python train.py --balance_bias=false --positions="rope" --parallel_block=false --init_std_up=0.0496 --optimizer="muon_variant" --doc_mask=true --dataset="wikipedia_en"
Below are experts of layer 2 (counted from 0) of a mixture-of-experts language model. Rows are named gate (a neuron's input weights, with its number), up (a neuron's input weights, with its number), down (a neuron's output weights, with its number) and show model dimensions 64-127. Each number is 128 + 32 x the weight over its row's rms, rounded and kept within 0 to 255. Numbers have three digits each.
Before each expert's rows: a language model's description of what the expert responds to. This comes from a sample of Wikipedia text that the model never trained on.

# expert 10
What it handles: Common nouns and speech verbs in plot summaries and prose after the, his or 's, e.g. world, plan, brother, states, said, plus Personal information headers.
gate0:152126108092116144158133149139125134059077127076100133142127162113115042052137118152125099094086098142100109157099140158081119120108133130152105127121165199122160115146172129137108117107125120
up0:152126111086116154184104101130165198097086105093117208148110157125149031126167135077096169067136121133094136168136156124187090130123147113172086115171141140144131137184173181168118161097085130
down0:130141098163141115089134104090100157083082116105132104100129131129147146066107138191162105114146123117143118087091148127113134204119190148140107115114125135119105134104152153164092133116080117
gate1:164113173164157079159076090109132149113182131158111149172125112115110108107180122097178080164111138099133075138133147125116137135108107123114098159196105100116129117151139107089124173195109125
up1:158115140122117082135143159134136100121071148089102114103162130164119139153142141130174161058151112133110106187128129117112136155113114069146108155149179125095129185208062119157141151165105108
down1:126130139121079077103159136175075095120105119046099107120119115084125095067130125128118133125096102110150140101178152102131100127094076108145129087150129169120132119156147086144104161055115120
gate2:149104122126144123095128066154097107112128067094175100096170156104076161072122136113086207137102183131126060101105139120115145128126186128146155118127084033168138117119118126112165116152102158
up2:118136144173175168044087114186090117153123104069117139109108170119109130145110143053117158159111137163094122176159156099117109110132163177136132125068059039185143135149113154122132093114089136
down2:115139135137147158154160172168103188136072119173174124113081146081188140161088159118126120161111120156107112100129118158106180126080125119096139142165115093150051135112139094114132137113113124
gate3:145136070075158082148147077062136079120117136117131161188129106144139130105120120108123175175110138211134080098085119082114103163128147149138181153124078080134161139133136099094142140147187162
up3:069123152130164104129082148160132116135092119193146096047114157112101175108081095137109140128099094142102154178176160136096151163182110139103089097137137130072120084178135160121098129111099162
down3:071146091076149114122149082096089088085156148087162151105236126143184149137125085118081095129169144168098140160059099170180117122106137057139147152110186096142146078170158166108091136073093156
gate4:106131148118112158135086130101141054117055128107102120116056117114114175087138115096113176159139175108117112150122199092143122156093194131078166107150145158139194100103146118114130080116130121
up4:128167132151133139134116162074165087117055131199153137173073110125125163133127167125168157124188200089136109165097114112164141168125098069118163099128103130120141155075120081158123114146150138
down4:180219093162091109138145174155135131112144127145178120113147088135117091126107173085148129166104173087144126085134120123121161119077173094150147165096137144102123095066119144159109163191135077
gate5:134137121164159173163166137087120073157180121119137150193152114135131095183121103139091157171136122115165134137143090121157133110093175089139145157144112064111102133102171163143065160070133130
up5:133120169176111086191168111205105139098179187121165112109072136132072107153177146119096066148099179108094168128126175129178117085122108147148140099121106131086131098125143117123144095136116117
down5:136121157137133098156111143148065119179163094145104118085098111084131165071141144192110195109109113143131137125177104112079131160211141079114099149136128163096125097184150129098147070126115119
gate6:042151168096137162152111146143075125155100118171142150114148087108124146114139120168159163107136147109113193160096076179136175123154164152148151156107188146136087085140163200112160108114114136
up6:150139118095156144144103108119114142123079178107162106130114159117139112138087137126093082142157103120159067132119130194075167137111132131098070156068071102131117131078151179096146150156124179
down6:114146125136168162101170115126125125126105134132156141139110134109136149189121147146097101141159131100098128110142125199078107084081114106137149147086102116139160125102140139086110085120163120
gate7:203073168093085188138146113107156121130097102092162165132093151141116118094144104071105118140114113139169146143086080138114114159093125127106171156171118184069144100095169133112067103050142099
up7:182084127153122216147108105123136153072098116126157196099126123117126075124127121131066094173121116105154184121121090194096136114114110116139109181192093092142116130116144152137117146079119107
down7:199103142144116146152156188115138146125136077112148154138073129141099147130112079067188080179146108155128128178097126046054111073116148130100113129119146137141144105113134075153139124126138108
gate8:133070163117119135126106130121220139169163180124119172102144101144126079106200119126156162142129097162113138174163117139139115125131152104167106134165142151128119179156197179119095051111121112
up8:088137113151105153111099143176118123113117081143109128189111149200067206106136143179116103112172136133143150089126152109172148094069111141160119111129087135085191106079033127158158164131126145
down8:107118125164104111150137158114098105145162094138164134087146039154000146098139165139096119061107125172166099124166113118122090079103127104110176145117099157085145158197100154159118128108136113
gate9:145123153097140153129136152104192158110118189056113192134156172079076110159085105189154148125109148144138074101121124130162084147075111163110126066116100069115104143058155097148130151148179194
up9:083090137199068105079100102126073113151148111180117101062126079143142102116146169112111090133129176168129139180110163154129167126144135098200136137119093182116126084138144164129108121124093111
down9:129148126092150136160125099101159110086117027068100082106108150098186102055155087109130108153113125115129143120146158137137154174138119173165082108153150121161133138054174178116086100149090103
gate10:107123139158142103148107147172102172112136097133159172161149137183122129123167110102100158142090176101126104107110137112157140142143053108095136157120138142125152165166122091150230114102110166
up10:110081118111139106123150130156088186128172093093113152109123140195162108137152157132086125081145169117162137142174116110130125078167093127124125106136132090125097176125190135134145149113127144
down10:197119123157092155124116124129164099093119147097108166099087152160139117163106118112160098100178119135180086114140185095090071099132101144144121125143118113113143145060090104074076146151077147
gate11:107131144128166065121050095153157098106145149142089080136097141184110088099135143124114091066175103088125142129093167149149132130125140080169146090177094121088155106139156168160146103150114096
up11:113088104136111145105159197096134138182196156095164117134133082185130150183106122169150172137058137178098082220144112165079156075148118139156136117103155104086163106091137121087101116095180143
down11:166171054170171085214140173133153175128133120126152166150097150108108134157119116081071133134117134190128060189089095093170067138163118116115119110076179129168139098119064127137078120165140145
gate12:081126146102164195106100123132119079170132128089103176088151138121132130121167169114157241122119128095091116094092145076144133201116119140088111121126092109115136149158171135202153092060136147
up12:235116076126158065110158195153123081060135147194176101159088100136168145140115063123142086135151129119148130149181073177043143105121111121190133136089154197139154126160088113112123159138091166
down12:093145209104168110108125103136152137109118101138177112168125171165156198115115102087103107088125080168055137112115119164129106117185147128123124119177096098081082140091222072111140115148096134
gate13:081091138103146096110120165149101134141195108122126150117122154158157121116162171101143145130167163124103104149080134114104132155109139142043127104159137078092117134153127123095149101074138085
up13:123154140148107062124090127106170147159139124121109144123106115112126110128138179123160151077078115133108158121095099087135134089155125162161155058168104128125153092138126136134125106104158119
down13:094151167073139101090109124169114108151103105134102119104135153156168153143127137129070100104103108170108135047082114119128227111124145203069179121118131115117141154088194160089142137140134111
gate14:116116179070092157060162131120146166158083122135146137103081121094093125147158161133136148079123153127089103133080093187106172109067161128119123168116085126090114182110146135164149089148157123
up14:115135110098113096119146147117169160194149129040117145099057160163111101088160156131103070118102138160121114177133134163121130136090128093134054109160110157145137077146122126163146118116186128
down14:121159140112114142075145109119085119144108085166147116168112158157097040133144122171094103190142137154119156159166126164126152111112213158121107156096185146130188152094121132144154079148130108
gate15:144118099067136163106126137103147122164090151158176201094131131137101162117114154139135105143085123187111142090098157124105076104123166088104164136100116101120124094149094111091150102083123161
up15:153097087123099142159099149105172121201111186128165197074118108146096108107150158138124136142139156159165174155113149148137119136121122124112180090093054144129083121171166135132102068108113160
down15:156121105096091243115153170115153143146192091094101148128114109126140153129127123106132153066137091157089135108108133113144107133088119146105071054134182160114147124138093097150135060113157100
gate16:125203132113150109168076139088119157155137135076130125142112132125193111152163127149065172124111136092100108161117091130141115120096153083086102158130143113122155103161093108136153100132140150
up16:118198160125155147169073124077126092139102136096140126133039178147131073150133164160096130122118165142103077167078129127177159179085147100079160148106119146152157110154106145166172094142175096
down16:120144073109098097137146073105099063136112129045146053158119152158160145103138098117107122071089111161165146103110159089092091092110119129185095126141136111145118099110105103114174158095120125
gate17:133139088172112094144172152077161087149152125176201133127111103152117156134067111106141124121148139134119107143116127103125185160152141162057126118161090149129183060088090180150168115142112131
up17:127118157057154105145109092172102128104129116146128126170142155113142173122154167109165168077073076160111109133113144112148110107077076138132133125137163168178086148183161154118147090162141141
down17:170128107068132118076134133104119157160175125114099127082120156095052188151183131104124106071179079135091092118169138135105094144161145079102183059136156189101102069099130105116153151111132156
gate18:117087087083153117156147138108118144082149137116126145127122082197099146099140143136114156150114128140136104065134114132107147129094087136114106115187056091105191149131126049134118181158084184
up18:121127158160104143107061131112128096088164099153124101134171103138148108193162177187146161118085169195145125173109202103179185082077113121144162104155118146119170154121117141162106175134133129
down18:132123199099124086104089124147114109148194139080161088085146163094115121212104129173128156200111129151150169129126116130131125211122176119135032122147195138176077144078117132158114145150159120
gate19:149159122114133134138151063155183135112137174110081174149107139185063093145080123133159098049093077118107109126114132133106096139090139146126112134149174125086087131161133104120159118118114111
up19:131158137164129126167136118172096162118138098174116205132088129157142106132133145115080118045080124133099122083072112124115139077114130083122169133145098082146105144156112135166159168188128140
down19:089115108158095091088176114163125140156150114125133127094124114162080140161138170103079120099158134127117110125118146150136186148105158145165137141171101124134162097130127131113167093089123107
gate20:135125114091167123151162164191178111128196134123118091048167167159133052129099151122117127111089188122123075109125140142096105139140164122122145117131095160123129182133146075066137121203148089
up20:140117108097134173104172107167175113115162084125144119051135200158127070142134181142138119111105179130124022139170105158107127135128139123149082069112126163101173140112118052099113123188101117
down20:152143145152109135112142156129109169072100119128113152102173179143102133140163153202163172137114145100129145127089135144082160143186094084077134145181186176134085124104137136160134120133116140
gate21:118116106090133177145068117150136062157140146145192102110131134080100097125119163093145102080107107122106177128111100095187112116119126124098060139126123165167176146126093065087178131085151175
up21:173159095163106130187094146097107106134130156191147115082097082155151144120135118135144106105144107126122158179112119057179083135127165050104135142134132147148132149122161207138174110145161176
down21:141106130129096077133077173158163141153153136100101087146087133113111133057059155153155161127121129076155100142114082138147123153111167121173206079115135064159163131152072120168071097106129161
gate22:150188181175162055138140151155081192132162097064096095119138145166148118094141114149121127088119198179116145130090117073155145166146130063078125119091101119151116099147119098103120101108058126
up22:156163068101113052152145096127068110101076108156128187171137123130177140090090143105118117119126124109173151174203107137134173141117144097140161150100147122098065081132129136134143108113108155
down22:143159164117110129102150162075146121189141114124116124151132112107096083161145102097165148115086094151152129121054155085103126167134099095115115137135140111119067112121157097055130148149116126
gate23:147136131104124125115049089179144167126196087145145147144161138084061166140171128104079130148175106102145114208167175154152092090150150111180157158077169117129128148118109113105125100124082160
up23:149129127161107131118138114176126116148169055133123175124115160114154128170134143117141180091152098143143095058076209159080081088104108126136157084111139174152110127170118115088106082146124115
down23:147070160151110159148125072210102168145089127130133106044120080143204122146102095120139113161134113115105064069165137112136121064071166136138092150113160128145108169127104130145161142076140163
gate24:095108130108129151124070112132181098130137180056098110118150151097084110110134134142164134124114180149134127130157060078121166146130153076097132151169143115081167138137153089073105140197095061
up24:156143101171125094129086112102133133090082155067115113136132162146152131106123134176104153080124106134154138156093197108110140142052173105075103144178093118133213130043143084129109121125117190
down24:113156084128135086096170112140119125098119075096125112165140075165147137124155146117119143154135183131166136190146110121198189104189136126196128159175137138146094191109173116125141163088080136
gate25:122120167157122128091144096150138136169171125076151151142156106051137075122130118137100129160133152092170139156073117116105131138160110088129077101139167177165097056118120114170109073196122175
up25:099061079166178121075163105134088121135098153097115120151152164103141113132137132151159106122102099112092144123139112107144155170128179078164146151092139120082136146116168206101155185149098148
down25:115106110141138154169098190114126158203123178112086137092143113131074126094147170130183148071117092152083114129160129163117108155108167097124149130127103122118124122134150139165102148138119095
gate26:105190121068117157135130084138114136151093091128131121121122147113176095182035172115090111111168069100169150076132115085178131131164086152153121110200061086094118087140146113121194093124134140
up26:127106127078096181150086078137124133044095104152148136130126125164148081141111154098120087182189061073135152123151095138149166100085082097175124097142127087171146115140143153094103130149137119
down26:205188074163144115127109024148123129113114125089149169065198078120146122129126112081109069152173135105135150103146138154120109138093158055133095132178122086171138163144123093106125126135136118
gate27:090156091126149168119064142098156144075079162161146129094127118104095118137087099161123059168094158108174091136145105160092085131109184139144146118128103135056150188170153076060208147162128133
up27:098157150108164179147097172142171136074123125153164155132109096126125112106130119140125102144139216054079058103108168126091149199134143083111116124131096134070123125115202134089200137159160100
down27:133134131146107134123098147131126153097098084127134153138126139115154040147159122144120152139091150164108090109100145101079181112110127195129162110115093098101089096117082166080168081171073122
gate28:136119121096140134155106072127145124148210129053098165055218157125110119132063109146184102126096156072168100113104132143159130179135144157168119114154136156120092171120188193159095087142065118
up28:147157167149129131123173176112108148123128153201165105114020071121154148150148127048060129117133141217106096157118141153077121128125117111087108111087135140136162138139092074119197103172146177
down28:159140177158152121153097191148111168156142104098212121146160142084178085177137078167076135157167161127122169076094160117122105116133204114109090149149089054079047082122149133078109146112102122
gate29:183111175149160096136119125129112140078147111113134074121130182079136115139087077140077121086129156129142171150117158069106158186125113192227108118166086109141157103126136141087159109134145121
up29:183150086132133100152116109152164100084158173121144153149083177130085147152125128157084111099100100150135090094166139091189124129105061169112109189121104075154103138133108163118165124103151170
down29:164092193120131173127175101135138151164118095140135201095095136124111115087100143143137089160137065166086104086148112091164207125082121084155123131086154109158158112105161183120151167147139123
gate30:151156165193134196166139173099148123171200146109127188129146149093151152172107121137122079106139135107087171129072133183090106127070148157163134185106126104145088169084131116149168100131118142
up30:118145167147118062114183087147102112094048101153140083126130175155158135149125069108134115133140142152141158090171119089098150157111112145083156081154091189122173128077176144128099119078182054
down30:111109115053067079132165159102105110124133177137173097124086121112131092212135134150161159108159108171171146135127136115176087112065070116143135139166116104087120135128141109141155156163138164
gate31:161111145122103185135114123152172089142172114142160104171130117145110202053104104103126117112209136143154062055109122147085120119152104163127089102145138126102134176166126120173138148105131128
up31:104132134079151048108159133155144136117085233164105167150114128086106119109131180064102157148142087173133121148084127105119132110116132120094154139171133151132095160094111121090093147105163081
down31:099150114107104115050097160119097145086142159126131159164080099150102108170168148119082124171112098104160136175090138091100143076142152086095132100160142124120138176091113163065100195123148180
gate32:125085086127117154127171176079138126088126131090119156088163101096087132112128128129150204089143110118139114097131147131147107176147117148061143137165122141185128153119118122155112129050108131
up32:141120146126128126127132177089101167129116109061123175105134145082073062146141129165140176136165107173122109130107098166129170185154100118162123132123058150141107181107135150155093113101182089
down32:163070105136144189185149131130106176060126215106138137171079177137178106146094158127173228147129112108146112092116111146135123163122123154151112109145167151136123146138128103139136070076086140
gate33:140112132108193105172193096134162111121166151073114130119096172114121114095104163148096145125182148141123141089182174124119175091091136159118199146092129069084154166166129161107173083059127135
up33:083129107130042110088111108144150213151142113178136124179173031175096119186134104074140125151116149092142107180142140137168091130108126097143116110099103096158176118097140106093117148158131069
down33:130114148118112168127153093162146107125089126115083145116130100143137093153153093156150094072157149149143137125089102144110202128184140147160160147129128155134132139127138073108168134151155099
gate34:191075156150127133133133155166179150126154164122133176093215136135137107130147089168144172131142078142080181140115118126177097178105175082104192132093116129126135133131118149178139121098085161
up34:108129128119112173069124166140132102143160103119084090092138128163107147158189095139131129145119122106079205104176084149144081165152096146113127121149152153111186144167113129105191128127102161
down34:122081138146118123159133160157039160160098128084126137129096171114123154176167183169110122147179169106087129131120177089154068150182161115162113099098081114052173143132154140127137150163112151
gate35:152099124152135178194120086128129166105114121129156133096115133166110149090132117122103137095144074103113081114134165122063125091095076081040059131178102171215137103145110154143173129157139182
up35:128096163155113146137118105133113128125171134139148120093133110165141137092112080116053174117110087124144153169125120104064138159159114131127060140122138179154062125104135120125145081192106165
down35:099109120171109119119174158191096094155111098126130137147155060095196171109090098148107142110117140157129097108162138099108154114156136140122073174165060132146140103124126100071083145136132144
gate36:111142074087086155192161143075110133121064104073119105148130123143166139098149187110121182116092142172144102213109163194131121187147114085136089153151115149139102144171162152124143107156188138
up36:182092099123140147168116141123119111120093101069175063151102126152149113097140176113110119128100176150153154160167115155128164154136105110157089163149129090113097134089096148115136081150136153
down36:170124116171124124128115123129136111100168098108135163130126139151131094094118136162146164163097137098119167121180153133088070118169106112110056099177082166157085160087105142158074130154139118
gate37:103144099116094104159106149098128153111102128157132123136107147091106112109097081198196114087117171131075106161102120093143113094107162077145081052133086132191073148190168122131111106128109102
up37:158051135141169170075116110167076129145142133104108111092144131125129101156168165057145103146165120116191139103099156125122156147140117136064126134079161117074167135136088102118117116119112103
down37:081172076116101071138140148139151105113160141175203108152135111191105165093062088146208144111148193181102145102107130106125116103081141124059095094147112139156133126183152164047109139161122152
gate38:110159102129120156125110120159117139165121067105138054135164061097106095101119085138136137122147136107150100190154088137181128144140112065122155099050152118117135103172157112142161125149105080
up38:152164056107153207123181107149113125141153154167112100117138050104130088163132118141158100104098112103103115176167138138106121132069125065090187165079132140133178105100117140144143100167101079
down38:160136049176121142121143144144112084144139146095132103108105061165156154134136171094161113108119145136131198177100109121133111160108198132114138134098152187117151100142143126076131120173118169
gate39:132165153164077137116065099118122126127145145113076130079126165110117103133103168144070120115186168113120132114185128066177096124121155119147139084116104128102143124165125171189135099098099184
up39:136100203129145155107130116149126155097139123113185171173142094123159175118117104132195131136141109120187161112143117166085144146188088147099088146099143155090073079137096127117130184116181101
down39:101080153113143091126096152099136127110126074101124125140135070111174112097134113120192175139097114110097119084113110140128091150118144078067168104183157125183105186135108068081067123091133132
gate40:148153083132147118160135099060136132156144109129104117105093150157083148105130147120084120117150133109064102084097046063149138188181177129105124139112071068170157106125120126090139118128095113
up40:124129140105143130099144173111113147158161142146091081164169109085125145075177133076142041077065143143143115126136085155158168090172106106060094170142119141145124116127092139122133106169124101
down40:100123186191104128151132156154085146125123091166135120119144166156194142128127104121156105087087095113115135144126157152119092168113113152144151148126173136170131126118179140104139078102138172
gate41:155160147081091165143118156105111157090143097179160179128136140067110144101105147138147159191102104061138082121082189137142105152099084125087097156148157112079128129188121145146154106128138107
up41:122096117189128094083101093150128111161164157097135074140162112218161141149162112105076128070158159192131139108122104120086141091158169158170173133097121186176175135089093069156111128168107122
down41:131121116203147107110074142144122090123148172127168145147112149151126163107128136157141113122190134177191114132111144131125131107124128153135153163087177130163090187092143093073104113114186128
gate42:139142146135112079187122143088120124187123185173079061122114133086111159118123125112095118192149107135116069132165091134160145138143131118181138139097131117156172123107148180114129138165133174
up42:178132116124084168191158086163141144135167166141073098147092075065162127098149165099174095162117126153125139114186106111137082135118116066118089115102170129143091173120157135221083165216120105
down42:141112130152142126154104131111146048152115130115148130192103150127101176072127120076138170142121095136182079097138081124144107172147137118164162141103144080128155167146137120150150141109125137
gate43:124099105096127178182109117104164135082162099129137156128107203117101084092108077139085118161174158108151134143107104125169131134140118126100085114108178115064114149140117070126134126148117219
up43:200087160095120205189117081158133098109164155123157097111121180105145078121066090144110077105126150106120167110113176109143162131152176115095144117104161156137176144133125122134135083178130185
down43:162106104158056164187219160141126118158118174128155111148115135139100087148127073104115153140112164103117134143154209113049133110139117129188077128136154165118092107156141101138102144107085099
gate44:073150129177174144134084081102168156080157137122076148119137126130069124085204098106104100121072136072117098101119082109142142164133148164080151108113077100095115180127184119091079109175138155
up44:100084130168142142133173115140118137056058151165088158107101113134112103133189075100138105218132140118098128153116075088129177134085178143108143168159134099153156097138131157057102105121109193
down44:158144141075136119104197140121150139159144161106156075108055125075075178150098126162103116082171121142159079073143107143125128140143201154166134169177139139183090152114058093107118105094139139
gate45:121121126110053165130163097139151122130153130109140072145118122129101053019125108141109117068072127146144114130137131138132146124066147128165140116054155110167117078130165153117088110184125085
up45:127124115124146221122118103124144095151126117153134080094117180142094155061158109147064138136052148147169093158182125118178179193148127144169108080113139130151131102203127188081121121115142076
down45:130071098099108113116140121174108134093114140164145128134115134162100141117106187136119162154124085143111146130118121070150138074094152088087060142102107065115146110107093116136130110186098172
gate46:107113096194135114060115181127096132094169093067151062168105161117124110131176074195083144144192123115148100144092177185096126141071157193097149132126153111110084184124085109098146156083165160
up46:145101100160125146083094097135146208069149120128167137171144101105166158145103128122146174139228151134152137105153205161125126127146141144088158144175127120110151107084097131135116133139165175
down46:124112107131130162120150129064120088108130114138102167089112113112224108137091183139155176144152136100132126111103136159179198146110146161136123133076071193154055110118170125130116084152146077
gate47:117094157144132119203146155140114122172102141168146183117112170119139152126149157146122160115155103135093161156174109121122108117132140082108071136049127121056139118149074113158164085087143142
up47:093153095103173156173128133097126122106108090118079130170129096089102142113147106126121127103087126108122143216171179170196144157157134123111119160110092151188073101109134133155108156124063126
down47:165138161142122103178136105093089217108118168134074149077159117116127083142122157112174131137085132114125140039132076079079093113180169097052054122116123128130129120074155155152125139062148103
gate48:119110060117121189120133122133179113091103158163122118151138127128150166123095120171111154137136094134150119130043118109067152162092109167132120133158164142143123074171174124175160122161135089
up48:155148187084146111103110153079104142143127142084166076102079121104121143166133127053092112084122198111076145122137154116133136101127121176135148130116090099187134171116065128166045138097149100
down48:094122081190165088067118129108127143105137210092175156136077110148158078121131136080150073096100188114107132130107140161137111117122126111093141143093052130113124209067134166117126099132134130
gate49:144124133075102120129142133188107101115168152131117097129160120134070115153164128106120138119124122151175172058152103097089067115157147125118147182059100176123115137174129170146128127141141117
up49:100119096159113139118121178175118097156168133092112073153165107154153107107109128107157093109120182101149156141170120103061082109149162098152118076053166162144129134168145103144090074103136104
down49:163157101143106167130074118111153173151077103084147140070099147125178171120091147087085125144154113119150147181092097125140115142138130124152174130148179162097137101161161159094143107118124147
gate50:158094123142147203134084180088136107137146114141166157121151163115157109173152093167106161120079112072184071132110172118143189185100140156136155109136101161148142103153164101149113076152124098
up50:125079144157126182143059171081185090136152142135155128087156209143138109160162084152127162112081128117173117149140173101108181186086100137136148060097107134110111098212215070129119124159140122
down50:085108057137183074074207137141124063152062125156147131171108082141134096111113108123120112167152106191100148101120051120183063106173121132148113159140140156114087134103061148076175166065156132
gate51:146220069070126124096119140123139142131133113176192097104120125135123146132090061080098073200144076150115101131141178150120164113111120108135126150138077111122090129122135094127084148148189172
up51:121159121075118155144158151182117177116107116140116160154165136133073128140106143108119104154111098058124139168151063126130155158148119126100148100146120091082087159121129134089104173100122136
down51:146095117201131120096148143171170138129125136099115060165107185143082185103128186088202101149156076126119130166178163068136084093162164136104121085111132113145110105107157105142095183131139128
gate52:133101111080083116109104146092172126110147100135112100114186205115121108102121078085152116177122099084086085097126186143112155167121132133117139108110161094139128178178132155156156100055135186
up52:126141131108106106120155156147175109140091136116165116155070163129162106182178126143100053154118179161045066119090087075151187186131090093178150091139166114110126151126075117131105094148127124
down52:135166112109099155172128174169193126101187135109102189186160134135122162154166094160068119059115086140070153088110202130105098145121131149130140137140083121125114111074146137166126098185167148
gate53:115142186091104156142157086143168172126111118081124137148151155130140145109092159159148134138091100092141099178135171138145146107098167137156133124138086154107109171207195164101120076090179149
up53:160122113133154133145055143109122123145159111179154097096118064096118109151156132132106076153120134140122168125086049117125118195148100134045096101185133115130094085106106095125132121148161138
down53:116177156080106121141130082070158118158153158214166120130143090133136139147114141169110108117053103172197152137134104132146168126117138083076098165168140116099161092107102092109148144160138127
gate54:099086107150100141039157142148112141134150078145107136116165100092046112087087120141148088108132126141153101222111112123184173118155136165132064126111106131116152188139114086125172141175140197
up54:132160133111067185141153180149142081145194118121168080170137121090102129088118180161130060158040126090087135136078123164169079157100131093098089091095129114149101191147149170144192131132150081
down54:107139161114127154087178057103130117119152136121129127135182113111024148090157150127153081105141134185129095198171130113097137148079131145118149156141108130126115135149114178164104121153034116
gate55:136129193135172121092116125114203110149183116082136146147152138128149017071127201122092129095142141162109104138119118122101147140124125065121102099139165121179136184115148132216082169133144186
up55:118106152132184120113117143121170118164126128092108102158129180104078124155123135154109072133099142182139101086187120177118184137115135097119082126133205118119138111108150125138084095128140110
down55:079118143123094178175111109124100110123149142139124133086191145186099147127128136084132139153147147144080106151088163146102135135147164072139136150102172140162122075133113112070121124122097184
gate56:145060139162139137142138108098163107102142117138152173099104159064117152122129102171133115111086113179134112117171181130129189080090105104146113100152094116132135139186135162130152141079091133
up56:124129138116144070101119189174105154154124171115088079120118104176143048105163174126088137171205126095096158122115050075162060118166121126109127139098183176126122172059113081057108110097153118
down56:120192079144157122056098177173106164155168158100095087108116111112136153092110151140104173155075100161191131119116122123137092089116165150166096125173034064101110104110130123151127104137144148
gate57:168177156096143160076096165121106075103130104126140135151144166139112177155133134172122179091080141147164155141139130108208097108096199156125078093162140150104115165143122126086135155075111095
up57:150099155127133077128146126168207157107168067095149105061109145051118122161078113136089088123059186094108072118129164171118178163120100148132166152140107086173148117132096128130139148075095130
down57:155108141114082140139130101097121101148139106093150100123159138126182160136112136153105121183130065082154120132125181126086090113063088143100124077090141139113145157153119145128090119100092120
gate58:106112095125125121145117185156139086170135119131131131138083130069127102123177112145146168174137103051118138091156099142133082159024115185140171132112114156140099196068151089162134129130108141
up58:119152130102085135114130155122158087102133135134130114091133150161121158185151132139161110122144123129091115148146126161118145125158189119066064128204141108172164136139110183143127137183112102
down58:137099123142088158112112082088078123103149086145093152087123128138137203105153071102118136126135127098118099193065141080112076085135138118112121120123137168130152126096113144128132133137191092
gate59:113096151082109135116149093071137091138093127119161145182136126083102138109078119066113083166128118193187114143090124127144102078133151151148177156104164080165149172103153196113172118105140102
up59:157156143129126156100033113111076090129152141178157118116128120128134089164131135132174108126188132062169172144105097095168151166114112126131104107208132130128164121115128065123089127138132088
down59:143170135165175139142065159115127157142160145109100130122139187103112066132063165181183118140138124089104110076123119162108108157104141110104122115138088189147110152078166093155132163147124106
gate60:145169152148128139165077102131141177064125125110124082113119176138178135121099074113094140098151118125089123106026083093138105118151126135144106087152089108168046114102187168108186073150138135
up60:117097134149136148142118059080153143142113034169142115119151139077173199194111128110046083156213157131089146144086123138141121088130177124124121155166136171141139162167172151158146087120161168
down60:133118187176203147088119094091086138131076118131106118110157134146128195163096091184070093094210157082123094143104118149105117152093135117056132130118106150111167147127133108157129149103123120
gate61:103073147150113163086148151110120189084134147132115066145207070114162075103126187127090147081072132135124115171080132145141109189107198160131120063113132116142132147127089193193133117146126118
up61:122143105132095133199138052166116090198148117161097109118035183121085132165188146138177106159134054120153138176111131119100131081138076103165150179125186121094151055131153083124091207155138134
down61:147217120190122177100121097091085132161132116170111150046124140083129132130099156171134102154154137178145135118094082151078150147136120144139166110154135100090085122138141100117147077099042126
gate62:184096079106155158102085122198104171122091121166170189109144128149124077074135076073161129119104123097138099167090127154138113137090123061153077112036111113091077089181174113135185128163099145
up62:138117103112143130170210134101101157121139133100134120150138152102096145149103145096121133106176095141104106103162081116128162134156129098103132158161219078194118154070125094125118115133141105
down62:143146110116125121089115104189124145085092125132109155107056073145154079081089045122167189133146073132136132144161134093108140106131104144094154105165139145145067126130114171113122154120052130
gate63:145134143152114116108075141103140209180180040091106138129134143128147168105144150094174168125115131126126125134193072122150147082157117115072074198178097115131144096162151075128140061156120190
up63:109106154134169170077140097155108098176087163107110159065133114122121133087108130125094095153034153159108128126094088101135116130140161125121081126074132120167159122186091121148105114143084072
down63:162142157089149150110170140117110101140135095118032109120192104183141100118144129150156147180153139166132162085155112125152110210133154122123119127134138137048180138118120092139122171104146119
gate64:139116059093194147156121135112175154152180170065092188087080167126183114143097161091162095152096155120080102109188150134168113145137107115136152077131155073128096135139127147106167071151133104
up64:099066181113093156121134196043110128189190173147104188105163109119152178066112158106101112079095109122094111129073156141141157111148142134091065099160138099151101139176135168115125138147149085
down64:148138115091123123122147198095143162080166135092058147103111135111153158149112138066097203106130106141098151131108113183157124178170148126059111075105147108138118137188132114068115098127134111
gate65:128105119132134132188156109164142147157168176177107092117114104185144081104145162110161164098093121092156137144153113095155104116102114071088114120067155106172164185103089107088188135159091132
up65:123148106156115109091138117149111085103115130127150137095097139126143094125087133133064174161116161119097162170179124099090090153082120165124104175165160104151111070180122128084160099087155156
down65:113122101123124104092117196168117130127106168091174131169079165210114121044054127147118106140163094111144121116172175148107141137102138072146122176099091123152121148120146150136167082151160119
gate66:146123143134120115127111115115087162127130110120143131135093098103159101123174127137154152171137149110148094138113122076125176164091131046170099082110074136120092064133115111100101120086138129
up66:122179121163186147101128101142129101122130144131136136116104091115206106127185177144188165139142127118133126124136114113126131175129133069160117161109084192105119123112092122108158112135141156
down66:159126130121137137067123179152079081184167149134149103155138059089140140138109119131148128125131163124176145170117121164118174159136123135164124096157166170127191159169143134211198120156110165
gate67:129165137155129119149113151108158120100092157122144086100131122099082133091114058112097035076114146121142144145089137104178161141130125126143105102157123124094092131053095147021113161132132134
up67:115156069097075143145129171091074091091068108169164084098099149151112109108089126107115065188136130190165155112118118122168085153158130162145129165131117170144179101063132090121130119101104110
down67:071127102135184160114140092091072153178138119129127099089101146123053118129153112059155124151113127189199125158122136207096166149113201143192135144092100110147136110128090151098124109167094058